python train.py --n_layer=14 --d_model=512 --n_experts=24 --experts_per_token=6 --d_expert=128 --d_shared_expert=0 --activation="swiglu" --moe_layers=[1, 3, 5, 7, 9, 11, 13] --router_score="softmax" --normalize_top_k=true --routed_scale=2.45 --balance_loss=0.00864 --balance_bias=false --init_std_router=0.00944 --lr_router=0.000357 --vocab_size=4096 --norm="layernorm" --norm_eps=1e-05 --tie_embeddings=true --optimizer="soap_variant" --lr=0.00159 --beta1=0.95 --beta2=0.99 --batch_tokens=65536 --seq_len=1024 --train_tokens=553600000 --steps=8448 --dataset="wikipedia_en"
Below are experts of layer 3 (counted from 0) of a mixture-of-experts language model. Rows are named router (the router's row for the expert), gate (a neuron's input weights, with its number), up (a neuron's input weights, with its number), down (a neuron's output weights, with its number) and show model dimensions 128-191. Each number is 200 + 20 x the weight over its row's rms, rounded and kept within 0 to 999.
Before each expert's rows: "raises" lists some tokens whose logits its average output raises strongly, later layers aside. This comes from a sample of Wikipedia text that the model never trained on.

# expert 23
raises: ",", " and", "'s", "-", "/", " ("
router,182,214,198,195,200,237,197,231,203,185,227,207,181,158,185,198,212,193,175,200,185,243,165,196,186,202,199,215,225,220,202,190,202,202,233,173,227,211,205,180,182,241,182,156,175,170,201,224,208,212,239,197,179,169,223,226,189,204,187,220,201,187,178,188
gate0,213,193,151,173,202,194,193,215,172,236,215,154,203,209,234,222,185,189,228,209,201,248,202,192,190,230,197,214,187,190,185,225,176,223,185,188,210,169,218,184,182,195,205,183,221,187,205,209,222,221,204,204,206,189,193,216,209,196,197,181,193,208,192,199
up0,218,204,165,178,230,209,179,198,221,158,195,221,197,220,208,183,216,214,230,181,211,173,221,233,206,217,195,210,196,169,224,176,179,225,221,194,227,236,188,243,248,175,220,207,185,237,206,187,207,203,204,170,186,215,184,213,209,182,199,178,179,227,157,183
down0,190,210,217,211,170,208,186,206,172,228,210,167,216,199,238,219,193,191,183,194,177,208,197,218,220,214,220,187,195,207,217,171,235,162,207,236,203,189,192,216,209,204,250,181,151,183,182,182,213,196,222,218,225,199,196,215,196,191,174,240,190,198,203,202
gate1,201,209,170,223,197,190,213,214,177,228,205,163,211,193,192,175,193,152,167,222,222,186,210,194,187,202,186,242,182,195,164,190,189,218,191,172,188,177,236,216,198,246,196,204,184,180,203,189,169,234,180,187,210,191,178,223,222,193,186,179,231,198,221,202
up1,208,197,216,223,200,192,202,195,216,191,200,210,211,169,201,231,206,200,221,189,195,221,194,166,173,218,220,199,195,236,203,163,166,192,202,240,185,168,183,172,199,168,193,178,192,220,220,243,224,191,200,217,196,209,183,208,196,233,210,227,209,210,207,209
down1,217,191,204,174,171,175,174,170,169,201,202,212,254,183,176,185,181,177,162,215,229,183,230,241,221,194,193,202,188,202,200,166,230,224,187,202,192,226,216,246,228,200,176,191,185,215,200,194,190,203,201,195,215,203,192,233,176,210,204,200,205,173,261,222
gate2,157,191,242,227,205,185,206,228,196,180,191,192,190,210,186,189,198,242,187,222,212,194,186,188,171,191,221,182,178,209,210,203,197,236,210,170,214,194,174,189,206,197,170,252,165,172,156,201,184,217,227,197,225,223,194,187,184,192,231,198,201,195,185,185
up2,184,200,201,204,190,176,218,219,211,193,216,217,211,252,170,189,216,224,182,234,219,186,153,172,197,186,202,202,219,180,205,187,187,241,190,158,226,188,213,201,223,212,203,205,207,168,213,190,183,188,220,204,192,234,207,214,168,164,200,209,242,197,214,196
down2,217,178,181,200,205,205,178,209,187,179,186,217,209,199,205,185,184,176,190,200,222,184,213,199,216,189,204,203,182,168,164,184,221,231,195,202,196,219,191,200,185,217,213,231,202,239,230,180,239,199,195,196,216,169,192,195,172,206,176,236,210,217,225,189
gate3,211,219,182,188,195,208,209,194,219,186,191,205,167,198,211,195,217,210,226,189,213,215,224,195,205,157,209,195,178,229,221,178,202,200,166,177,199,242,183,198,213,220,205,202,207,243,188,181,205,210,218,194,192,208,233,180,212,204,202,187,225,200,207,225
up3,202,212,198,232,178,227,206,218,204,209,194,204,217,211,195,193,201,185,199,207,211,166,182,221,188,224,220,194,181,185,183,201,191,216,214,201,215,225,223,201,178,168,166,198,185,173,189,217,183,198,195,194,186,214,166,198,201,217,227,220,169,198,194,189
down3,240,228,200,173,223,218,222,191,191,185,185,193,194,178,207,215,186,210,203,200,223,219,232,171,220,167,205,189,195,223,167,180,192,189,177,183,208,181,167,192,188,190,236,210,218,212,191,172,206,219,211,234,238,185,219,180,204,204,175,160,214,174,230,203
gate4,229,205,218,234,200,207,164,184,212,170,201,211,188,198,199,173,211,182,202,188,208,180,160,192,215,220,178,192,186,177,202,203,214,206,194,193,206,188,238,203,194,200,233,202,202,197,199,174,177,169,221,192,199,200,167,208,185,226,201,177,234,207,195,168
up4,197,206,179,207,196,210,203,244,198,207,211,170,191,205,220,192,248,188,183,182,197,241,154,182,187,207,183,209,186,185,222,205,211,206,209,168,173,198,199,177,183,185,170,178,171,216,180,208,200,219,208,194,182,220,186,216,155,222,201,183,196,197,190,177
down4,243,198,194,244,198,167,188,206,208,203,182,220,224,178,215,197,205,226,204,165,214,217,155,196,206,157,211,221,214,225,211,221,205,196,214,195,193,207,211,218,189,196,198,214,182,183,166,201,206,220,198,191,213,198,208,174,178,185,195,212,188,186,201,218
gate5,223,180,161,185,230,179,228,255,185,184,169,190,241,216,164,169,214,201,218,158,171,223,176,237,206,169,236,152,223,154,178,188,210,193,183,214,198,201,197,183,187,208,222,217,181,185,202,177,177,206,209,194,218,172,203,183,208,201,221,225,210,166,185,176
up5,194,194,170,178,159,200,206,224,198,188,232,196,225,170,195,193,194,215,204,226,214,239,173,191,197,205,196,202,228,188,168,229,225,197,213,212,161,194,198,203,181,176,208,184,204,192,207,202,207,177,205,223,191,176,192,191,185,166,211,227,211,191,209,219
down5,183,159,200,192,190,217,206,191,206,235,244,203,206,200,196,182,231,185,194,252,155,229,220,191,194,155,191,182,220,200,225,182,211,171,168,199,185,201,220,180,193,211,172,173,195,208,220,198,201,197,219,170,174,190,162,206,187,214,229,205,211,190,188,187
gate6,202,191,200,200,193,203,203,223,240,209,180,201,188,229,234,216,170,202,161,199,198,187,214,190,198,202,222,141,206,172,224,207,232,166,230,201,193,201,187,170,188,227,182,216,189,200,190,199,214,202,209,161,187,179,167,195,210,207,176,216,204,219,195,189
up6,185,198,220,235,174,201,208,191,203,214,207,202,203,178,194,196,183,203,190,235,189,190,231,196,209,170,192,179,180,236,181,212,193,207,204,208,192,226,186,217,220,200,216,186,204,210,153,231,180,189,210,209,206,144,187,234,204,228,168,181,168,204,213,214
down6,183,212,181,210,200,200,177,201,182,187,203,173,204,220,225,222,186,190,168,166,188,195,170,197,207,203,212,207,204,188,201,213,245,229,218,175,212,201,182,210,190,177,198,195,206,203,206,183,196,200,220,222,169,176,168,158,217,196,199,215,198,191,221,210
gate7,248,181,179,174,179,212,185,216,191,210,183,204,170,193,227,209,178,197,196,156,219,186,194,176,222,184,207,215,190,190,215,211,230,210,196,240,179,190,215,176,220,225,193,170,208,225,178,183,191,230,217,208,191,196,203,200,225,172,216,203,187,207,179,206
up7,247,182,178,206,208,174,180,234,183,189,212,198,195,182,209,203,188,175,197,183,197,224,160,197,236,217,228,229,177,175,195,251,214,213,194,228,169,182,187,234,230,231,226,200,191,178,201,194,189,206,223,169,193,199,208,194,199,196,168,233,160,229,186,220
down7,235,246,214,215,208,214,204,192,212,181,198,216,228,191,167,241,180,235,210,234,230,172,223,201,179,192,186,216,198,181,189,185,185,182,206,184,210,200,185,232,204,196,172,201,177,168,190,235,251,234,188,186,197,210,230,196,184,186,206,206,167,197,209,193

# expert 14
raises: ",", ".", " and", "/"
router,241,194,194,166,200,205,203,183,210,192,190,200,238,234,168,197,216,188,210,219,186,196,200,212,196,182,176,185,210,235,228,215,227,229,195,209,200,181,208,241,205,208,198,211,176,195,197,236,194,194,226,195,197,212,203,190,192,202,175,223,207,180,208,237
gate0,180,170,210,198,193,196,177,222,238,195,183,231,206,240,168,194,200,208,223,201,174,227,203,211,196,202,178,192,229,194,222,201,173,168,187,203,235,210,191,179,236,221,154,256,200,195,213,164,195,150,186,212,181,189,208,222,219,227,232,207,236,176,212,214
up0,193,203,171,201,190,203,171,201,209,176,171,200,234,191,178,214,200,184,195,203,226,221,214,184,240,210,189,196,189,214,216,255,217,158,186,238,183,172,196,202,186,213,185,207,199,197,199,165,178,214,169,216,205,183,194,228,189,199,196,183,193,208,174,191
down0,195,205,206,198,194,209,173,206,201,204,205,224,197,185,203,174,218,188,181,204,197,180,179,218,186,159,204,188,148,176,219,200,220,173,211,173,192,211,168,182,227,219,209,167,228,220,190,195,207,195,181,202,194,216,216,191,177,199,188,201,170,227,202,233
gate1,161,212,212,217,209,209,218,175,198,210,169,207,233,211,178,216,195,206,208,221,200,222,203,208,203,227,188,194,213,193,224,199,193,202,187,225,187,221,203,174,227,213,175,194,257,180,210,205,197,199,178,198,243,248,191,185,198,216,230,185,192,216,196,203
up1,199,212,176,197,197,166,182,225,227,221,189,182,201,203,188,199,193,198,200,204,217,228,195,191,193,233,222,193,217,187,184,188,197,182,195,200,234,209,195,171,221,174,191,216,211,187,191,205,207,198,214,188,219,228,177,218,195,210,213,257,217,199,187,217
down1,179,181,220,207,226,180,200,194,191,196,197,182,205,191,210,187,222,196,192,220,213,193,174,185,208,207,224,208,202,201,207,187,149,180,198,179,168,197,159,197,190,222,215,152,175,194,212,189,177,182,215,204,173,137,206,185,222,205,174,192,199,204,208,194
gate2,188,217,208,205,212,194,170,194,165,149,233,210,194,214,204,241,181,180,198,187,189,171,174,185,169,195,209,215,219,178,196,230,221,186,169,184,221,170,211,232,201,172,177,189,211,163,204,195,209,193,192,202,190,181,221,186,207,215,229,213,173,221,204,153
up2,174,188,230,161,192,183,198,168,166,197,205,188,211,195,178,208,199,187,201,208,236,186,229,209,212,202,218,194,217,235,185,240,203,163,178,205,218,222,210,223,252,200,205,224,222,227,195,211,180,206,192,212,212,211,214,207,202,174,205,174,216,203,144,198
down2,195,235,182,204,208,178,203,209,230,234,189,194,188,199,204,202,184,146,181,200,215,219,183,181,186,235,183,182,202,198,198,203,191,174,220,222,213,155,230,194,197,148,184,235,187,174,223,204,202,222,193,173,156,220,185,211,188,198,204,165,228,203,212,207
gate3,202,229,208,196,190,213,194,177,207,180,188,187,210,170,199,154,208,212,194,205,197,193,208,226,200,233,203,232,164,201,246,194,240,192,214,208,217,210,171,199,175,223,203,183,169,202,178,232,227,239,198,206,194,188,178,244,205,231,167,186,188,223,221,194
up3,175,196,186,252,211,212,196,190,220,216,196,209,189,222,198,215,193,191,185,210,210,214,191,184,195,162,207,208,228,171,202,207,178,196,197,188,220,163,150,165,222,207,188,186,232,221,183,212,223,209,227,180,182,198,190,220,210,224,197,211,201,224,214,203
down3,191,202,228,192,168,205,211,179,212,221,186,179,175,184,169,190,217,200,205,196,211,144,210,191,206,203,189,234,214,227,192,196,207,233,217,249,172,224,234,221,189,192,225,168,179,174,182,162,210,197,203,226,205,189,204,217,234,195,204,237,229,232,212,221
gate4,210,197,180,177,222,199,180,211,194,213,193,168,212,158,220,220,208,218,196,201,178,176,201,197,174,174,194,200,219,184,162,189,194,207,194,161,176,204,224,218,159,213,198,211,223,204,214,218,223,189,203,230,230,218,204,173,212,230,194,200,202,175,181,192
up4,218,217,191,216,240,196,178,214,191,210,193,221,190,182,227,209,197,216,215,203,218,190,211,245,180,199,207,219,180,202,156,193,188,210,203,187,178,214,209,221,198,202,243,191,206,212,182,202,206,209,196,202,176,219,233,193,186,208,206,196,187,191,171,215
down4,209,230,221,220,199,190,169,221,206,215,211,169,204,205,190,185,206,190,197,190,160,212,221,222,209,196,174,221,185,202,173,206,231,215,218,209,188,175,188,197,198,183,177,175,190,195,176,176,191,236,225,199,174,193,187,192,189,180,222,202,193,222,228,216
gate5,190,216,167,204,197,197,218,183,219,199,227,243,195,235,205,180,199,203,238,204,208,214,171,200,233,219,231,238,211,180,194,210,203,205,191,140,244,166,223,197,155,189,184,219,175,193,193,192,232,166,208,239,202,204,173,225,249,207,180,193,195,207,203,156
up5,175,179,203,213,207,218,239,221,190,211,213,226,190,207,176,263,217,233,184,191,188,211,205,213,198,213,216,180,190,183,195,226,171,158,169,211,181,205,206,198,181,209,173,221,180,216,161,190,207,196,199,193,167,174,175,164,177,203,209,193,160,188,221,144
down5,247,202,220,225,212,204,170,173,189,178,216,189,207,197,202,188,222,196,167,220,247,191,207,195,194,176,171,198,198,238,180,187,201,223,219,169,187,178,195,208,195,195,185,178,205,197,212,228,154,226,183,141,203,216,211,195,184,188,202,213,263,206,204,232
gate6,251,193,126,216,205,211,187,203,196,199,184,201,192,232,190,225,237,175,197,219,174,218,214,191,203,195,188,200,200,222,224,205,210,180,252,220,208,200,177,173,226,188,188,225,171,200,221,207,180,222,192,172,199,204,210,177,225,206,204,212,195,188,202,177
up6,183,211,211,181,194,181,200,212,221,217,226,204,201,179,204,167,193,195,193,215,178,168,206,208,189,225,187,203,221,213,225,205,221,186,188,198,205,234,203,184,172,198,179,195,166,189,219,219,208,190,213,205,198,189,207,211,210,203,181,213,233,222,183,192
down6,187,208,201,192,191,223,203,157,188,195,171,202,200,210,183,181,200,209,210,198,217,191,201,199,217,178,220,213,175,214,207,218,243,208,209,220,189,212,206,191,245,211,245,246,203,231,186,230,203,257,202,181,192,200,182,197,207,215,221,210,208,180,195,169
gate7,205,222,212,198,222,203,212,217,198,188,239,222,177,176,165,200,196,207,204,195,245,215,211,204,185,171,221,150,213,207,207,204,162,252,184,232,207,183,231,223,184,221,247,221,163,200,212,189,199,190,215,173,222,214,190,209,172,206,194,217,194,180,200,189
up7,190,184,211,193,182,185,217,188,204,187,150,163,215,196,211,190,209,195,206,178,142,181,172,193,194,209,195,239,205,181,191,210,246,193,204,216,205,196,172,212,195,202,175,185,219,215,160,202,194,212,187,202,218,182,206,180,215,191,195,187,209,215,195,165
down7,190,193,206,184,175,198,235,222,184,201,196,224,176,224,199,190,192,186,185,204,216,205,204,198,223,202,229,188,232,214,209,202,213,237,199,270,209,180,180,213,187,204,212,190,190,170,201,191,216,217,214,183,195,239,202,211,212,205,212,199,155,202,183,190

# expert 2
raises: ",", ".", "-", "–", " to", "\n"
router,178,168,201,198,196,188,197,173,178,185,215,192,192,215,204,167,180,199,240,260,216,207,216,206,182,182,158,195,212,199,202,206,183,198,201,186,200,205,226,205,211,182,202,232,174,177,192,228,185,199,173,211,214,211,206,171,224,173,180,202,197,175,205,216
gate0,210,166,190,193,212,182,239,180,227,213,182,216,186,204,194,185,237,168,213,208,171,176,195,212,204,204,224,234,191,199,196,174,186,198,215,203,250,179,216,234,233,199,167,201,183,175,204,234,203,176,220,181,191,236,223,215,181,157,241,158,236,188,199,208
up0,166,173,204,208,180,222,183,170,199,218,205,193,199,211,184,213,193,188,179,217,219,187,165,210,204,239,213,195,215,209,212,171,184,192,221,250,191,198,243,205,258,176,201,210,187,215,173,209,190,180,202,183,212,210,199,206,196,190,220,167,229,225,207,231
down0,226,232,203,187,224,198,162,237,209,200,202,200,218,204,201,229,179,144,179,261,211,253,216,225,210,176,203,199,214,204,197,218,190,207,219,207,178,210,166,208,188,213,212,199,196,216,193,202,205,188,183,177,192,197,174,168,218,190,196,221,147,222,174,246
gate1,195,162,228,174,194,168,182,174,174,204,203,175,204,222,187,193,229,184,184,212,197,166,228,161,224,154,192,191,215,170,198,221,208,215,204,195,196,217,190,218,179,212,196,194,194,199,232,225,184,221,223,205,224,198,195,208,231,213,191,198,225,234,215,205
up1,203,166,209,172,191,167,179,213,217,179,198,167,187,227,187,213,203,205,201,237,176,210,182,222,202,166,164,201,208,207,199,190,209,201,209,186,185,189,169,233,183,204,214,180,214,226,223,210,191,214,230,195,229,196,190,186,161,172,227,218,189,214,219,170
down1,209,181,217,174,223,217,229,212,216,199,224,229,204,171,199,199,171,202,238,208,189,213,217,230,192,200,204,206,217,197,175,205,194,191,195,194,206,210,248,192,210,223,193,221,214,181,156,195,225,209,193,233,205,184,180,208,195,184,221,150,204,202,249,222
gate2,260,191,189,216,187,199,188,189,193,219,195,204,188,226,203,198,162,177,241,198,188,177,223,214,174,180,204,182,223,179,189,177,213,204,207,207,199,197,216,196,176,231,225,222,162,189,205,182,210,196,190,202,198,169,206,177,226,182,176,211,188,197,194,199
up2,166,216,213,199,225,240,182,209,227,180,167,208,206,200,187,225,197,197,189,206,179,215,175,203,217,197,213,234,177,205,215,201,179,209,165,228,183,176,168,219,210,221,214,196,252,189,187,195,231,181,246,183,186,193,198,191,211,183,212,183,208,192,190,176
down2,225,229,215,205,214,187,193,171,191,194,196,187,187,178,199,191,197,214,261,208,203,181,196,215,172,216,175,195,204,215,182,230,210,238,229,204,139,205,230,184,197,220,183,195,182,193,217,191,211,201,183,219,175,193,197,178,181,187,215,204,225,216,178,205
gate3,159,217,220,206,189,222,218,205,200,189,197,212,206,193,192,172,167,172,186,215,203,200,215,188,198,215,191,182,181,208,182,243,194,222,239,198,222,201,200,240,227,190,212,224,206,206,191,199,211,161,184,180,197,209,186,203,205,226,228,198,210,215,181,186
up3,204,189,218,190,195,211,199,219,188,189,169,203,172,194,220,213,201,202,208,205,206,203,185,191,228,188,192,170,193,198,160,237,192,205,220,187,225,216,188,232,234,179,183,194,191,209,167,154,227,183,235,173,178,203,185,173,189,182,209,195,214,235,218,195
down3,205,200,217,205,201,163,173,221,206,201,187,203,198,186,216,202,196,199,194,207,201,209,211,255,183,197,216,226,206,188,162,208,208,227,211,187,159,211,187,216,200,196,167,154,201,172,207,191,208,231,199,169,188,188,212,220,239,184,181,200,186,233,224,194
gate4,229,195,168,232,216,171,197,171,209,222,163,168,199,189,202,197,213,200,182,220,197,177,217,202,154,209,193,200,209,181,178,226,167,175,197,194,204,178,186,179,169,196,209,185,212,190,189,199,239,195,208,222,199,225,187,178,194,201,230,182,166,187,191,205
up4,195,213,206,189,173,241,211,200,189,177,244,225,198,217,177,176,169,195,230,212,189,240,222,203,231,226,210,182,190,210,203,190,230,222,184,205,195,212,168,207,206,202,213,218,199,213,222,223,167,170,201,200,201,220,231,194,210,196,245,213,213,184,195,202
down4,206,184,233,187,236,218,207,181,211,171,225,221,212,198,183,168,175,191,231,171,232,208,267,205,153,192,215,199,202,184,207,197,231,207,203,196,248,201,207,225,185,195,176,187,198,211,192,177,202,178,169,229,206,202,188,203,220,191,194,192,206,188,197,189
gate5,215,183,212,221,243,203,199,202,206,204,200,247,200,226,200,195,200,209,197,198,219,199,223,227,227,204,206,171,201,198,211,195,224,182,188,197,193,192,211,204,222,212,205,226,180,181,200,194,210,233,224,208,208,209,191,180,164,191,188,186,172,200,186,180
up5,206,211,219,186,181,165,189,197,213,195,184,223,143,209,213,155,230,193,180,185,205,210,190,214,202,197,198,192,209,210,179,212,215,217,207,222,202,201,204,206,171,207,214,216,206,173,199,200,187,256,214,195,221,169,246,215,208,179,167,178,188,189,214,202
down5,196,219,198,192,183,168,184,196,181,197,177,181,225,173,206,191,189,244,195,206,218,168,203,212,184,199,203,204,204,178,190,210,183,223,195,220,225,211,212,222,186,212,202,160,206,216,189,194,185,238,195,185,204,232,184,191,200,241,206,187,228,187,192,212
gate6,212,195,198,227,190,171,206,178,184,175,191,231,198,207,178,188,188,192,180,173,200,195,191,251,231,167,215,160,195,199,209,188,225,203,226,239,186,227,176,201,191,261,216,208,188,194,185,216,172,205,213,215,201,207,217,169,207,198,232,193,180,208,192,187
up6,187,230,203,217,186,175,198,189,184,260,215,203,192,174,177,209,214,210,217,203,186,211,190,235,195,218,239,197,167,218,197,178,200,232,187,166,192,197,192,220,220,167,205,224,210,205,254,201,205,206,219,203,218,215,189,189,226,184,181,187,206,170,230,230
down6,173,203,188,191,217,228,213,236,201,213,197,207,195,214,152,205,164,202,211,216,193,184,232,196,204,191,191,220,200,190,193,205,231,177,188,215,239,194,226,215,206,210,190,200,199,204,176,191,199,180,207,209,180,192,202,195,183,187,174,176,208,219,166,204
gate7,164,209,187,183,186,231,226,198,207,229,175,185,185,186,204,188,214,205,204,217,213,181,199,230,226,196,202,221,166,202,200,186,200,193,170,221,211,185,198,199,192,179,194,202,149,233,219,213,205,219,173,221,169,199,177,201,185,217,186,197,203,197,228,161
up7,215,182,211,209,217,181,148,201,202,199,176,196,198,222,228,180,196,201,182,185,212,176,193,200,208,190,179,184,187,197,212,196,201,190,200,189,205,211,228,207,192,209,195,163,218,229,187,202,178,188,214,197,214,170,209,168,209,181,239,174,206,204,182,216
down7,217,189,167,210,197,208,215,205,189,168,187,187,208,205,183,163,197,160,229,223,176,207,211,209,202,211,207,200,191,237,204,210,194,180,211,233,229,186,220,168,205,193,208,207,195,170,211,197,201,212,190,202,228,196,206,220,206,183,161,220,172,230,196,180

# expert 12
raises: ",", " and", " in", ".", " of", " to"
router,199,204,195,201,223,161,169,164,194,236,182,211,167,201,231,207,189,188,191,211,232,180,200,230,209,225,231,189,183,197,210,191,197,204,201,219,200,208,203,194,205,231,200,253,179,201,225,226,162,203,178,173,200,184,222,175,223,213,199,216,194,176,210,165
gate0,200,195,207,229,163,195,194,190,221,175,213,202,185,209,197,159,195,196,211,187,206,204,202,185,182,203,199,227,216,251,199,179,188,176,212,188,228,184,201,204,190,182,198,164,206,219,200,204,187,187,188,195,231,230,222,224,236,210,193,240,209,216,209,201
up0,218,188,239,248,166,216,190,188,224,194,197,199,216,229,205,157,211,203,207,210,181,197,184,211,178,203,191,242,230,218,187,177,168,198,164,241,226,187,212,185,166,191,171,166,197,208,203,211,185,188,185,203,196,207,220,196,233,208,162,224,205,187,198,203
down0,187,207,209,187,211,195,166,202,179,171,202,200,237,195,221,184,212,251,213,209,216,185,204,202,209,200,206,192,227,193,180,183,203,173,237,204,186,209,185,205,225,180,197,182,183,177,196,209,211,217,194,202,168,191,213,217,238,214,205,187,201,221,206,202
gate1,188,198,191,198,184,187,234,217,208,226,158,158,194,204,190,221,208,194,221,207,217,199,194,240,198,217,167,201,186,216,237,165,194,202,173,175,183,167,184,225,237,225,185,198,222,221,211,173,205,242,173,225,223,217,239,193,217,200,179,229,222,205,200,186
up1,141,209,198,233,163,162,208,226,232,211,163,217,211,197,222,199,205,192,230,202,238,188,191,255,212,206,185,230,181,204,209,157,206,215,196,177,216,180,203,189,238,213,191,211,190,191,215,205,166,209,209,194,205,205,193,151,169,199,194,221,198,183,194,211
down1,194,204,236,200,182,205,200,175,204,178,140,172,202,192,203,224,182,205,218,201,194,194,211,250,197,205,195,193,203,230,208,210,205,214,170,208,201,218,210,186,196,229,201,177,190,188,176,223,217,232,187,214,193,228,191,179,235,219,169,244,185,198,180,228
gate2,206,181,175,221,206,195,218,211,200,255,183,212,216,240,172,200,224,176,209,144,204,177,176,172,171,207,215,245,202,192,210,206,195,249,200,232,217,203,214,201,212,202,183,209,240,198,167,216,202,204,194,190,221,181,187,192,210,166,199,237,209,189,190,219
up2,230,208,176,229,169,220,164,183,191,208,202,160,203,242,173,163,162,197,226,224,201,222,179,168,200,201,211,219,181,212,209,218,215,182,194,206,192,183,186,184,160,219,252,193,195,185,210,195,206,184,196,181,217,184,218,209,234,198,195,190,190,198,188,189
down2,180,192,193,239,214,209,178,169,188,225,235,227,230,195,214,206,190,206,185,178,169,213,185,179,187,188,218,197,186,195,209,190,196,194,218,220,212,202,213,215,205,202,195,184,191,234,231,243,192,207,224,221,186,221,160,215,209,195,169,203,238,198,193,205
gate3,208,201,214,174,191,153,207,205,200,226,181,175,222,191,234,207,187,199,190,234,187,194,218,192,191,235,203,174,173,189,157,216,172,229,217,183,217,217,166,171,195,202,225,217,189,161,184,211,196,193,226,206,211,198,192,188,197,226,175,197,201,185,208,232
up3,241,222,175,220,223,202,218,194,185,169,192,232,185,187,176,195,180,173,226,173,186,193,199,163,212,174,220,226,225,206,185,190,210,205,181,211,198,194,198,209,176,207,169,217,183,227,227,183,167,172,181,200,209,197,178,175,167,176,177,230,219,216,212,212
down3,161,177,220,166,161,215,158,207,209,217,188,184,197,218,203,186,205,169,175,172,187,205,181,182,175,230,175,164,172,211,190,190,185,173,201,213,205,220,177,196,216,210,229,211,201,188,223,238,206,193,208,204,188,178,260,205,223,221,181,215,190,185,203,174
gate4,217,167,185,217,177,207,183,230,164,214,208,215,196,239,210,200,208,198,160,187,227,186,190,230,209,212,199,215,212,198,196,230,187,229,233,219,170,198,194,194,212,230,234,213,207,158,171,197,198,206,205,191,221,185,209,206,222,156,229,238,209,185,194,211
up4,182,188,220,200,253,185,190,209,206,205,188,217,193,197,185,177,174,209,220,198,235,197,194,222,184,178,205,209,188,201,182,213,190,199,185,228,207,236,203,225,201,221,206,222,202,190,194,221,168,215,230,199,213,237,203,207,204,164,170,188,198,231,219,210
down4,214,190,172,178,228,213,189,195,198,203,223,205,213,229,221,221,226,196,200,190,149,146,205,157,195,206,205,204,217,209,183,211,163,206,152,206,235,197,169,188,173,183,181,201,159,202,185,193,200,213,195,203,198,147,190,211,184,184,192,204,221,172,194,190
gate5,203,177,175,239,235,184,201,155,179,212,181,186,208,170,178,213,191,208,209,188,203,193,163,211,238,205,219,212,210,207,215,248,188,209,220,228,165,174,202,211,156,196,179,218,209,153,190,229,221,199,208,219,222,195,194,184,236,207,207,189,200,187,200,204
up5,207,215,157,205,184,198,186,198,219,187,204,211,185,200,196,175,216,228,219,213,179,189,175,185,208,189,189,178,229,191,190,205,219,222,174,163,203,174,196,168,215,230,197,199,175,243,224,192,177,216,210,204,157,208,173,194,195,213,204,232,190,208,193,180
down5,186,199,159,210,201,195,204,196,197,246,210,213,201,198,218,210,203,199,154,195,184,208,209,228,216,192,233,219,205,218,239,190,195,198,181,203,174,181,220,222,187,227,178,194,192,182,178,190,212,201,179,224,194,210,207,184,229,194,191,200,212,180,203,172
gate6,203,187,223,164,199,209,193,161,199,234,222,209,215,201,218,192,232,187,165,191,179,181,226,186,164,242,195,195,201,197,207,189,213,213,156,211,199,205,177,183,169,225,201,192,218,197,241,204,208,212,219,146,167,159,205,216,195,211,216,186,204,221,206,210
up6,212,223,194,179,200,180,194,180,207,215,158,185,145,195,177,208,223,216,188,189,209,236,205,204,214,183,220,190,195,200,221,203,223,194,213,178,180,226,163,237,241,180,181,211,222,183,195,181,158,204,176,222,254,222,184,201,178,152,168,219,179,218,207,193
down6,180,179,206,193,220,171,236,155,168,195,182,193,199,215,222,203,226,205,181,183,222,214,247,194,192,195,203,176,229,231,178,228,216,180,190,195,204,210,220,211,203,220,173,215,198,210,200,197,195,189,199,227,192,202,260,226,215,214,208,200,214,182,196,187
gate7,186,216,196,194,180,189,148,217,204,212,205,183,205,230,161,187,198,179,216,192,167,198,164,183,180,202,160,166,204,185,190,213,192,184,208,213,196,215,193,236,182,192,186,201,186,197,218,203,181,229,224,180,208,170,183,215,202,254,206,195,193,181,218,195
up7,211,195,218,208,204,215,182,201,213,199,175,179,221,235,190,200,216,209,186,227,228,194,197,183,220,181,189,196,187,228,203,183,215,190,178,202,209,192,204,240,197,215,220,178,212,206,202,199,230,213,190,172,207,205,227,171,164,188,210,205,239,207,210,203
down7,171,209,199,193,225,187,212,180,179,210,194,185,195,193,202,235,198,206,236,193,207,223,238,211,206,189,230,187,179,210,215,243,204,150,204,213,203,186,214,219,208,235,159,171,198,227,228,209,222,198,211,214,196,196,211,223,210,186,196,177,191,198,222,208